config.yaml
n_experts: 64
d_expert: 352
router_score: "sigmoid"
n_head: 3
n_kv_head: 3
head_dim: 64
norm_place: "pre"
qk_norm: false
attn_scale: 0.125
tie_embeddings: false
warmup_steps: 200
z_loss: 0.0001
train_tokens: 445800000
dataset: "wikipedia_en"
Below are experts of layer 4 (counted from 0) of a mixture-of-experts language model. Rows are named down (a neuron's output weights, with its number) and show model dimensions 0-191. Each number is 128 + 32 x the weight over its row's rms, rounded and kept within 0 to 255. Numbers have three digits each.
Before each expert's rows: a language model's description of what the expert responds to; "raises" lists some tokens whose logits its average output raises strongly, later layers aside. This comes from a sample of Wikipedia text that the model never trained on.

# expert 38
Word-internal pieces t, it, at, ut in the middle of longer words, e.g. san-it-ary, Infin-it-i, podi-at-rists, prim-it-ively.
raises: "us", "ric", "ry", "is", "ty", "ted"
down0:145101124127129146107131159144173144083209184117157113117092164116098105147181138163091098076130128118113094111191146086132066143106122131151122136148060085103149105104141164145177027151145122110101154128100147137115105053131132143094151054102098143099101117114129151105125128107118143115124136180129163101155143101123140132177096167133089107141097083096101151094119128136096148162121127133177125145116088097172038090153106157110173144146196209100159219063132104108135122121125105168141162175118175171139148142128175077079127183132101139114119066127186139153122159173132142100
down1:103088139087114106134141088124158090100150145122123093143095144099156139129122149079138101105206135161167143088127082181115127119135117189141078090093139109160151115135132127140234156138145111125098137199129161134103097076161142156119138090122173101191144130131199132142098133146151144094140149130155128144144121073142203167136180156151166126122106063149150148102153062173086093102154148073163089088112123136104156075095130127102142089190127144135078097117123038143069086177179144114106069130108167070092135116088127133169098149109097116097064107140121119144072130123086136134
down2:157158195134113121097124102132092077114158164113102196147128135141138107141119074089135139093133100134136152184044119053147182146138096101149171143102030136124115157153171156126156113141147130105138125082104138133146116125104136128132095102091144179146116176181115151115134160088138115096136079134144146134099185190055160151155124130108038103167146088079131155117168162126120095160123088150099172088180093171138141136099177143105103102118102140211200080109108137086129139099155128131157156131125094135142106185118111164172179133111068127136164194108135130170100117189136111122
down3:120095203140097089088096109093133125122099120059153129119095102142113127109094113124078105146113216128154151138168177134143146130063161095106143127135040149113119117140135122131151154073084100140181097119095113166163115067131143129101063162173109119109109117095157118135143110121153128111088179111118130103085158118149194166045192130117098180101124120135095184083177123129102166118077110118078133109163181108127130121136065133089088094151037100139118087147134126077114130162160164132101189137137145167094152131103160080180065146172109166168149116159100100106094128125146112139
down4:121193133155125084091102126128129125111123141152107103123087103128138136172113139135132150164130192118127127105109095116080173135173144161114147171078121161161160101184105098139108162107096060088120102198169108152180147090139159084113158072143107095096112147119180187112121130147134133158141116118153119126075148131080155129179094098143213168119125116071127106105169130117147117089175094181136083107110143100209130101065102119186115123131091109180187112120085208152126109158136080077112184155162120145135147076097085193131088145147070098107158095180102144116131146076117145146

# expert 8
Opening parentheses and brackets after a word or name, starting asides, years, counts or glosses, e.g. (born, (2019), ("hidden".
raises: "from", "part", "v", "gr", "Note"
down1:073081153113121132143071186201112117118130107127172161179170094111126083116084132118140136131070102131128122145109159146174174055164129126071123106161121142132102146119143154133174120172158173144156085122135094106175119162123065172237116130116121122156093103151138131130150118164154102128127137188122198110068101110106105124116169125131061132162081117128146183092145161096114145118124137096123181145111147094131162211120129104138189175176121128150136163104132123073152136190192156180148106095130137139137125045065059130132126126162135127128157094134145152152094108138095127077
down2:151189112089083154160179121109123115117125083135167126196107132125136166140088097116087202112154181150112134123138106093155120121135054137111125088186137095200156083116081138152069164131096123141157132129167146165087099097142161142093171145143056110157154126082105163160119111136089156142192128123095105092118093157115103077095146120112144096113104120137144135112203111169121165132136156071158185047144158176121096128143157181157073098120142150123101180154149172135080109124121116113142101170105072225146119102126120093083088132139129101094166111145079170124105149135105173090
down3:106201097150187146080187177099092178122140077126131155155187146136082122147123108123103079132181124074120134123141091077114146108104120145106143119102189182156110159125150133150070125113156101109099066142160116109137157164105192136064130113085138163076122143082111074168103146131146121102159131079082197111112121029149151147126139152135138147142130118144146119109109085133095202124084172108111092110135148139110142089086171135141151092135199142109132146055173075160156140095158138118127183133093178143162128174189128061131117103174141115164109144103143076141142128104138136155
down4:076081150134180116106143106111059063151155131157100147180126142091055100131122166137143135150124075155124143166110143117125199148167179128144123112095133153162124177125151149108130076114083081119153143110168193113185126081148106155136143172139140114133103194092126143112139085132137118080141137170077118174087138129143053148126185077155179116147068107116143126125113122219095091115139114131147122143139140131105091110146112078128064089120100103159063105151128162147121106129117145104113142089173126063089159123115089162228106133184103182179139168153135127121125177117161122164
down5:175140112101154128135160185187129132104136090100123074169111123122144113147180128160119103131132163103127090174122151181095121125131116123109105108050110124183189150119128167129119099078202128138120084138162074094152118113117061092138155157128184152121113105125159148111160119127103105179166168146140114114194123121113097115086133113190125103177116157133105119105172126128168104173077107170125106144123115134120066040162139127074175156169138123176166198211087160100165086148115112142119122098101143156187126181021095123107102149127106078160126143092148134150150169133111105122

# expert 50
Final pieces ending in e that finish a word, like pe, te, ge, ine, ate, e.g. trou-pe, reven-ge, volun-te-er.
raises: "-", " of", ","
down1:104159147188157181128129130097125161146135098149087150128128145110100068167141106065142134115104156130069165167131153107097127160147063152117205141150073133134096107117131078106090176171071192060123210121109094079110144132114133072139130167158123108164134065109131164160161137149065085118056106136127153054121117132153111098101119167164105111159158135149116085121129125082155116161180161135110119106109162115072154090082091076175176103081135130103120148153131190118120159102140169097147154113128135092160061131127085112124190150145166150123143127143166162120088135180110165128
down2:136145115079099165187107120116155081095137103106152103092102144136094071093076158133095120146158192119116125127114103197105146208126116138151143124090075147144117118128133146115128092137110125148114169147127123067085123117154148084093116082163147109121080107107088162170152097168136100092157105190158107093119145162128118109127167118118142118160126063059121143181101105114083158121148142110109118113157105127140143158148127132131153084085107138100098078134073057100160102109090121113180141138099054150151208127148071114169229120138145134186184132131113153187174082176158182087
down3:078091073127119112095216102111132135137130156167161162167139118114114084114137161161137146044075133183149114128160081120183203113117125134165157197105154098059107118159169176137118140171119163158139108109169068146145086085124092129180090180095150123156122064135125142136106075130154102156131118132136137151087126144144098181068167085150079082137157089197201122085150152119162069097134131129118122096096137127117132083140196123137118149098129101087127142119095127106115130178103107133157154118140142124114171118114154090158120139094141139136121117023156134152166126139171155182
down4:142117162129125063105153134142097141131112144088107096124141155147094110134113106103130116170117173183152131145080127110035191125100145127129066129171118114125079173097139158099094173104112158086148132153108114117142148123107142161105205112078105119134040148165096098183063158133105120124119136063073101104117128160085100174146124095142122147111090119171145137165163204101105123153243129118131132114147063171107123150195169083143110102113115117108111140158128099112144117100108094154096189102125133089172116095224113119167116141084116110133175123085129152093132183146138157106
down5:156125161072151161078136153069097203179131126155175126169101102151099168134108137112119104089163082099133152124157140170172168093134149146141157115122145129076101140160140112083127106134119081126086159120181171169147113096149139127140103138125144125144200143150101130123103102166141151157160186114066120149084125105129038162120100125145087103129172167095125128160113152089138086142189136139175111068143103122230159170141115163127114143089050116107118121164122141084093144145069163118103107159091158153137086143103139149161122158122199132093072147085083092059134187126143164101

# expert 9
Line-break tokens ending a sentence, table header row or list item, often just before a section heading or table separator row.
raises: "|", "-", "\"", "\n", "G"
down1:101129114095119097156163119081145120148161123156090167104127165151099104138103151113125093141161233153160078203052126111130142155121138118131144048168153037134090141139161138137114141145117186210120139100069148118099113150139031152121160140185175129103101130114176074154101146143128123128127045123178131143116106111109163159101089101153142150132123142124103158112149104122126128118136138125047110124164136122184148154110117162093114136171132096126170136146155123073097131153080077118156169141139102147095098064120132133119173147171182156080168117096139102054139104120147170156
down2:101181104123113128113148114185082180136157179096076136205156104087111151171067136084108071116185141137087112104145115134137187085092121120208113161124120070123095113139106126092173115129145161068077103091114100134109159107105161130140128117082142137110085167118181118132128139138157140113125191123138150175074160151192099143174141121121119093125119172130142081137155123077147149106084084151141118099202095104054148111106152134108121145127140194118192123116134101106139132103176111136214123139084170112158131092120105129093135203138094104165107152120155133106098140184063137091
down3:139114108135077166125124139136143136126127088163063192102095114093099099112104131121097125108110095043113072147085113143130083131130176091157154129119129156140116053156141136145200092116110189072106103115119229111150106142102113154151104136140099088125094108108067125165125158138163184145157147129163152096116067127136091150141102179167132090159135149112136139100171182133117114143117195091068090154059158095116089081056110114108113176141098176168121143123136114160140132100162153118185159148135151130110082134165120136134076137178124085094181120164098126158155166047121100114
down4:154182144116117097062145151111155138124089177151082066106128182164080123169138119142135159112115102054151109151135149145119143105126150182180114172166128124165161157152106086108185081087093140091085095130099120094082096132076114143112109110093150083181255137163108170114086120151144137155144117138095140156070163160114137190092123164124125136144142118106134126145119104155174116133144158131162109095162168140099100112136160148124085119201050118154151112099176083110189108129118113092097131115154121201106112118107078070086146145194139091138138161142134119097152117136140114122
down5:120155139122186115053087169083106169198098145116125051050154108068122155102150137144097106102154124075175091145072162098125142145078106128125146123123139120135121120092099146123150143124128084143106132128122127119135172140119121124100118116109105162145133064140062134046148148084101117141147138149162122211066118120110112164104128189168131129187121170167121186207136126130126138140062182115136139163158119137156112065144118146122082164111188055143149142110173133096162104037102145083160123116126150145090135144122186120105133133134162124123107116148187084147091092169100116132

# expert 35
Single or clustered consonant pieces that begin a word or follow a compound's first part, such as b in Facebook, brick, bass, f, sl, pl.
raises: "itt", "ranch", "ow", "ay", "atter", "ound"
down0:081091225121132093137143133110161204139150120138145126087118106124193095115104144118121169090102102116091174122152195061131083164110172094155151127111143106138102083116123160119093172098173147190118144112174128139166122106181093138159146158088134131095109148116121116082149125117091079162124082156085113119137089143138132200161134184116162119082135131135070202133113164137085148115053165114109148155166129131068173122124156103201119186102129143157156086120076118152109118078129083077152164133118133168137155129173120150143129119107145082197098118174088135149178087134081118126
down1:125161115121168141084173093087143160149156122131113155119116195117129139121109091146131079175040140102182175100138153142163101137094111097097178136105138180189133121109135131120103140138104087146091088092139135137091176143165192127072129048203102091076091135126131142111142169119174174124086127114103110070089129121108154121121205152111077129122140130200162153162130103085092164084115171144130138086146130165100200072160110152101113141101123083149093140097150197147091134116076155165115168099109169115103159172094142151137120098190115138132158094114165122153082136082152125094
down2:153129134087130127122120153122135164136113102110110169111129138107118087175091100103115109175110118140090172097107132113080130123110168107233088117109167152132069145092123121148117169082144149139112119082115126110174139122137153056152144143084098109148036104100114046137155140154103153081095125130189155090165110078148113184064163118098124150126133112105121128199114136170124158136159162137156136132187159063027160160180152139148138098131125152102135189118155158140221187096099110082119121134133122118123100146183138057106168175138167103106155129110148164141125101122140087142
down3:140153121137076134060189201105161119149149147115113137119136145170136148164129072136103150120123112145083147126112114157097140138132156144116105099161126134119090121173124130173130085104088106074092143161186084141168136096063173093137113105117150164104121137147173132146105124139149111166086118101107113119148125196148089131172112099036135072138142147153117152119083107183172192081088141124119154050132161082148146177114122161112143026128108166151103147091172167130113135115146144105140107068103101118139160157142135160134076127179145111107171008164156108137162172086128117162
down4:100090130136150144187124056163090191158125078151110163130066090177124152151132101192220101126124112176092147099119114103147150138190148138097037085127128101076124132054131114121113164078149091156102132121132162141108116153142136102067128142058130163133094163145074134118093094136120097138181137140152086128163095158170149072142093138151139078121172145169119116157095138160135121074194109151099123135098116099153093116095131175073156077140137153127097119139108132181182078136129102137120115175140070100117187118182136107154112100154109170104115195138128120078128132124159111145

# expert 18
Word pieces inside foreign place names and proper nouns, often s, es, se after a capital or accented letter: Nösse, Sussex, Results.
raises: "ur", "am", "ap", "im", "ub", "av"
down1:092172133090159091153144125061168126154099154117083120116157120131103146080154097214136114079088120181109159198123127094111110101164086125127062129116081126110083098098130177143145065138148104125106117087186128085203106179166131140120115166106089125076157085117178064113172138118101158151104134108151127136098143201149141145110095123119104079117153107126138099151136116133082110143161148135165151142224148126157089129058132110123146135163162133149170112158064096192170113119157159131119135108096052144139155121046140134144157162109179128134083134086120125072097122116148135099
down2:152144056164110097131158067149138098145138096144141130106132164112108149116119147117131073111161105178131140144068133077146152147109064198142103168134146137167118067128129106106186125126188100103164133148138146058162114142163127151117065140169113131076185099142101071158088110142107141113086127129145089091179111085125146156065131104120113131151140057099102138129117143152120146119159079156098091117122093147156097137153075116155176124152114169155214213139129120145170128141153139151131110117127122059125097069137137077158194106161114146093117105186099137093077163213092162125
down3:120139074158101099117159089130132136091090125172161115182110110114130134120196108094161129140167129113137124157081139124109166201106133121121093148138136092130161175059129148112138179126144082159173132092108079142184137136105128117114103084199088128182090138125143063195109091119129132094069107147028113082144076132142158167131160138167176185186197148108162114190095131096077149096146053156097136173151141100102121133125117143176186114135105195126120130072065136157120118121128112184111161130108138103143169170066095138115115123113139109144195122122136111129129099128128125158
down4:101147108159107117154105127104114177132137149088135178115141135132157140139135082138117224121185210181141167092162074129108132119175151109135149099108072131111128102130120127161097141127190147078096146108139134141171080171144079180153194068161121123156109159105100128142156130117133120144085145175117145141178110106178143113141132103160140123114221129131152137109083128126097142133174136098125144168109094100124133101182152130114138179068212081059185098128131155082074139166136131176204080158120106131147184159156091175144150088111113161117118114131131136103148099160094071183
down5:070173082073082153105211099160116155102160129112111133155127096129191100113137121151124132170086141126143118125159097148111170088053146105134122109157123137083075088137095117118061076110133147118136089130148104126127093145152093096098162101141098104129124161130164125078201131148095119151145106106119145088148144103134190160138141134070131056104170156091129124162150096079144158093204154148156155126148115133054168100102098129102135140113106155136080119105089194114110116167182115115149111103063170126170164126081150166113139147138164089177158105120060189110063118183118078137

# expert 45
Word-internal pieces "ch" and "ter" and similar middles, as in Five-term, Eurochart, launch, pacemaker, plus Cyrillic byte pieces.
raises: ".", ",", "ap", "y", "ous"
down0:062150163136163098166107139093130042135104188093073104175082151091114094079137104170114136154109114116116135138088177143167136124168081149115146161163047058177110082149146118102139067140146134154129120130101163154071111062134117140163115111162116151102091116160108093123130104111146129082158140142129116134199123137029115172137133114114103171087115134097118089100185165136121133187117122099116146100132138164134145132112158132093140116105138133076174133168140145192144151130110107096139089105131158151157130148161063189185175142127052126152124093126135133114132091047175164092
down1:135144103119139113179142079140104097124113136142154154070097094194128133156119117139101138138178109099156072089114147193119135067141095127185134182104080227116105156108116181128090167059159203160143144153116122111151135190094116126156103105152152107129166118178103107143084121119099153115111070160095133107110164129080145162104169129159123145134081194183110125130136161128078135105141120151135112132127132146118158149123119170041201135124138122141151162168122137075141138158130196139127124146122160173162127130105110177166100106153148160178102107115145176192110106109206048101
down2:066135127099117155158178092079165139130145148147131159140110150127130149076115098157127196162150116158157148164145089087159121148118126197091094162084103175102114121181119095103103153096151146143170120109095133145114143102110121099135107134149124138156140076187067163126160147045095087147224121104085127092112151127156157164121126091152101083145103127160177127084183108147103106141107147100095116083143116147174120153034141126113163129165102166097097119139098096143166168103155084095132089171117114135114210152096120123096156132120097165171196118067158131111140127128097033085
down3:089073160145091173093159199142096143204174153135126160145103191112076107070140197143108093120095189047139110117059135204158135196103094125134109176142128124153148153168147109067197125155116114073123086149133093181170128142122112069113118140103082157165125080120110152105121124146143125152142116141078136080158104116117148123157154112126190101131120098138108118151141192130160107141085138075095102091147133089213140132109113112167132136133102133142121112105141145122159110190120162119098106134142098131132089113129115072118191114119148115116134062201115095127185093123139145131
down4:144093100117105094164120124073144090086154153139119170122124135186082083124108107059114135042078104105152089164133089127122139215108117147100134146152118103109126159159072207122172150148150154114165147151142164123141167090125135085199156097173150117128126134142151118075110103127065100164144091116151103080091161076105102109108130163100164145066165134117193130126150112147116187098127094134136087156134085110122093108087145155103158124125151157165153108138147176100074084135148165140150164111006131112146156175178153132211165120119112121132153137126092108091166112135134160135

# expert 48
Middle word pieces built on consonant clusters, like ast in infrastructure, ct in fluctuations, plus initial l, th, cr pieces.
raises: "y", "ie", "ies", ".", "it", "ay"
down1:155133159089078188108150080139111158118192113095135147148143167107118095117109118089143100063152095130132090158116103150103178146144125101148158176112106122134147125083072147138084155077181155196163122144090126143088150068114118097154127109099139085143146096113109132132121114122103119190151103134093103142090086144141098131208089161118099242133118087148130101125115139111147155113160172120182134074120161096098097122117166169122224158096096108124116161095109159079193099078139089122045126147131120195079171133110142157104181089141154108135113103180143145137168091142144126138
down2:106177132133122129103086154126080106097097115129200145165142132063126170074116163136083086082097171141179141163159104125132111118104149110140124142116115101191109124112083185089140170138165105088175120102104099115070178158125135151123095116079130131136130120152120139148161187171145074108133110135161097128175206133128117068123188157105117091130141087180188116157070110129150201093127115138127095115101090146127113066143097137148144087060152180125101113141115101158083110138107163147143137131166146176103100117123150089076110170124176111107098214160092063128183121073087154115
down3:148170134080191184153162126104140177102130192129148080118114129128138114153187099067125144101164125097141151137104130141151120150113145071165088098129165092165135217090126144141063180194113103121118131146106151140092087172111139078084119130096127176087192071153124073090120138175150147102099106128108146181143183128124195126063135123145148093113114140148173116116099126154116094105102082124099136137137066104144134143164103125059170179146084121160164122143085094128107092115158112149117141101109149060129115146114145098171160160115054170117141060083128148125104101109164080080
down4:184099122149111137078102148077102153138103139121162083129085141105060170130167101150103149142119142163125151175144100117187153164115147136117154120144123139079121171154143135134129128152117117099152104138169094119151194153123128127061149078176089134059132099079107102182114140101113133102126162148169127134096146141136105172117114147085167091147158138077165203176123053157105123110139114124115117123138122166153106193103094095129120138145090136078130135070147179210194073123191134124127157136162124116167212132176099161164092089081153127119152086096170046125141143094101153181
down5:121144086143134114172101145090136144134171132096132148130139109125114141089115160131160098064116101162022046088151151094050131163104105122136108123094099128084124092144091068093150135089154098146176190120138096167135109113094077073142154080158110145174137148201114137172102113210076164089124111154122133172093194147127101092148164137113134100121076162123125104095153171149098063100069077143123088062093172151139157122139141107145142142190118072163154136099184084146153168122165188137142096115096125161125129145154106111123109169114106111087111137114104128169142135106126129158

# expert 58
Closing parentheses, braces, brackets and quotation marks, mostly after digits in dates, tables, math or citation tags, such as 1493), 147}, needed].
raises: ".", ".\"", "\n", "\"."
down5:110160068172092106117169123095181135167132089177161059114105172096109164137115127083083123174137149045175114139134116080109108093144086128160132143054127115139128116132138140160143157141152122156068133070134138077163146116112153148069121121164132112093171098118076115130119100100165077136177095113153174142139095088168154077131183096070129100165127130077055103107118071130102132106138127089096127062190137145169183124129102150140137085155138130129086154138167134150132135103222124138058183127085113178150109128121104129160118114108162121120100096129197101098123148108163097163
down6:134175125046086092121121132081141154116091069122133134127102118060131151128156160112125176117150177192090133148183111092164098071061137128079134108089148132141165140127158088114134154147059119183092092107165132141129131104123078123104137167140058167109111196149101102095120113121114120107111110107105172178086103148179076148161137158157082114140106073123085131102145163138182073236125114143150144138171154105090115109087197121118158203074126140180154162131132132118115124069134146118138115124135063180120088115156145154125104139108109084128133147121137199163127147134142105105
down7:104104132150126144091153137134125142132087142125160125142120143120081215136165111133093134160089170128202177157098108143133192109139178184153108125113088076130171121124159148189117194180105122156171090129162084153124099128108100154117103103170129121124098112137129076109122131122173121110099188094159115149131119175109096082086174184155132117119111136174117100167219135085158076125112105135142108144104099140143162131117104188101149090146041107094166179063110145114090133176111132096158072057130118073133170091143126107115113127128146168114122145178105069105115087117048168130
down8:148099139106099123131166171116153099133137116116090193232159107114140127141135112131114106136093141162107174185108121088093150078123142140062144136170129152133123207133156178143123055146122146123089081134105067147124100124080113131143131168121130095117089165136153110093152103084087121117109163120098145152144184098103123131066181143120143114129088166110129137134118131124169127109146122122135081151104133125155126095080247140141147106111140156164171098113083096221124203074132117147140145155130186109074197116139121128117096113138132186156068137108174138101128200089135153176
down9:181132118101169110108092107132122118156189114191189146174093133101070136152098102093063092180127177060141162087099126118150092090149095088178094126110156183073188095143184079148127162113135147102097113148103131162190138141117136168159074131171073109124100061177132094138157107140101128159141123116169155143129165172162110139112126132124114144141105070105119126137119141164141160163101077098131097151179121129135146125086098170124096175148136161149141166214076082120115155152148104166162100201117134131116107181180096163196141136165076168112110128155122129122175124142161135140

# expert 34
Middle or final pieces of ordinary English words after a short first piece, such as t-ick-et, d-ies, le-aks, pr-is-ons, and stems like pain, attempt, purch.
raises: "it", " of", "-", "es"
down1:141162174130117105188129157076140109152088128179142142122085121101095184104167073158151115134150124131169157128096169145103115143093155121130191174130103092096114123102106174137163140158109130129121157115118144169101120086120069119146173103161109151068115110176184127120073125110148138116159111194159116121156067093188145178108113105172085105087144164149157113101217136136117139145089094121098184172115142090129127124073118090098137089121125187144121073147131154127115063096076163237144100105153084048137112122125095130135165144080132095104095138160088135143144135170163066133
down2:184148121142138057124091166156163095144135106146089097132150161151132138169087117199119106158095137166153137064198145131079104093157114141162128122159135132079138161126118153104114195114106053117143200080111154075129143095101126113193106156125121140139135064168119130172118122130168179092138147084135127080120133126100155174121118084083144098103148139109165148123195114146189108104135189141110148146169132058165158159115139111140141091149090200141140157144126125123106122170123106123156150106187109124092079086117182144086052135095090185125174067118175095172150135158128123090
down3:151150111141128181143149096116129087143111142200135124170137176106103125115166126133161154103120121169114135117111156105094119144131101135154092177124082126112116098061115093142147051084153172133127152165139099158061114089130162136163156036093132068089177165175140101127142124090102144129120145110105181129100135062087155127181165206096130159104143142106151218138114150153075144090144149126143064109156094142093053020143113146129176102149086152092129130156118171154083126102116128142155195190116150149122158134140113120111134150112170129078110099165162144129117116129139180092
down4:070098115170145142097094154142102148166137176168125124128123068073109114142142128149160108169113095191100141096131086155089109123100119143154154126161093120152134062154109174124131120150088165163098150169124120177107091134088136102158116178164146143094141127132112103167090151091144215136096062117148186158137070180095153168107130102152063153115117085096133093154096104104185096100137113102101196161137097113119192187141135126097136138149136133094178158145122143193145115095104131171114185177133140105108125168100171136069114148143122157151178081090120148101109107183190214115
down5:098178160137146119100122091064103151145084155192186127112140145123077156160104120159197153086144162118089155110114182128086171135119131148175153163156133109151160078143128124141064140121103112137108136143118137142153107138095181090148099149124192141120106108157074140104172117184100095131038125147124110143099090203143190148152136132043152131149133106115091136121228183140085144148168116141122107119079120137123089188139099136155145071172152149101106140143124091151079135136131059108108148140140120079100113130109149091079125127135137151180124159130161189163111120127202156191

# expert 44
Line breaks after article title headers like = Name = or short descriptions, plus word starts en, ent, co, port, vers.
raises: "|", "\n", "al", "ab"
down0:106112197132147105119121118124122112100115158093136136122163190084150116154130151130152118173160104076148116090161132070102135125091064141126187170084111074132105165128111069138119087110157127169097151130178177098125154111143075141141124131138084095139205139171121189138141121089110142163172145097115190108174142183126076155092129123112145173147035133146130095160122099095142110139121168135188092059113157090079139093144182180113155111178033128118082097112195130141135128140127131151207140155121161095119136065122078118090144147179096127148130104096161107129102135085124113126
down1:170125123153143107152129177127107086142165081137105116099180173178145112162065171111094114116163125092156076135154186108120177123154146108156144171110119066168128115130105137084175171094178074138139123102108118175163143091100213100146112134093137071102190104122183137118098102123094103135081110094164117130049114101121123127118101107117127155177130154123135135101173182079176120155168097122093164115140137154115067117092114127168147087095176117146114176137156141145140116128142087121159081175196074162158196146119141215123131113148100150168056110128111104092115134159133071143
down2:121113171106165147086047101135052133096194167162074144140162093094132100149138138137050127141143090100110134135126123153103099136148149126105116141153138126083100123100086160146136102084113143132115126137144138147095064098135205157157108125139135090117178133066143167097103085151161081152103131105103073163150171076094105083121145127116169089101135151155119108150194183068131118159132143129104181114074177121169073112086108152172124081077132138073105138124124139186123071119105140089131144097209060090141152161129124117181124114180119119083123105194104148150143088109107167107
down3:105150154136113104174137192078157156058106135076112114157079104117136116118139114144116181168131144121101100063154144105132095168107188150080113088151153155143129127151125107112110073082101108142167128126138093119107158097198071130045124112208155094130139157091136143150174102079169174108100167100115198109094085156112084154090129084105148118094166093103148174101145106071126129162094100139113136086126123096105097144136173134125133172121123089119154101157101137111143187142160162167178175143114211132134122175098099089155097117156158111136165078137127101035101092112081105125
down4:123122187119144100136106164156105067118120131128118168123116211100098154154120131162076140109129195115182123113056179069082104125114158158179150148081107200135121094155129139062115136100142163108109213109143117192133145154119150104175143148148133148111174120107135130150179139093085150148125118105126126127069112136104093095167113152152119128148063115136130145083106186124137122170131153166155126158182100089126016117068115111161119097113135157086102106151110190112080145104149081130071101151107048127181133161139147160146169133132095119164175131110106171113108117110150139086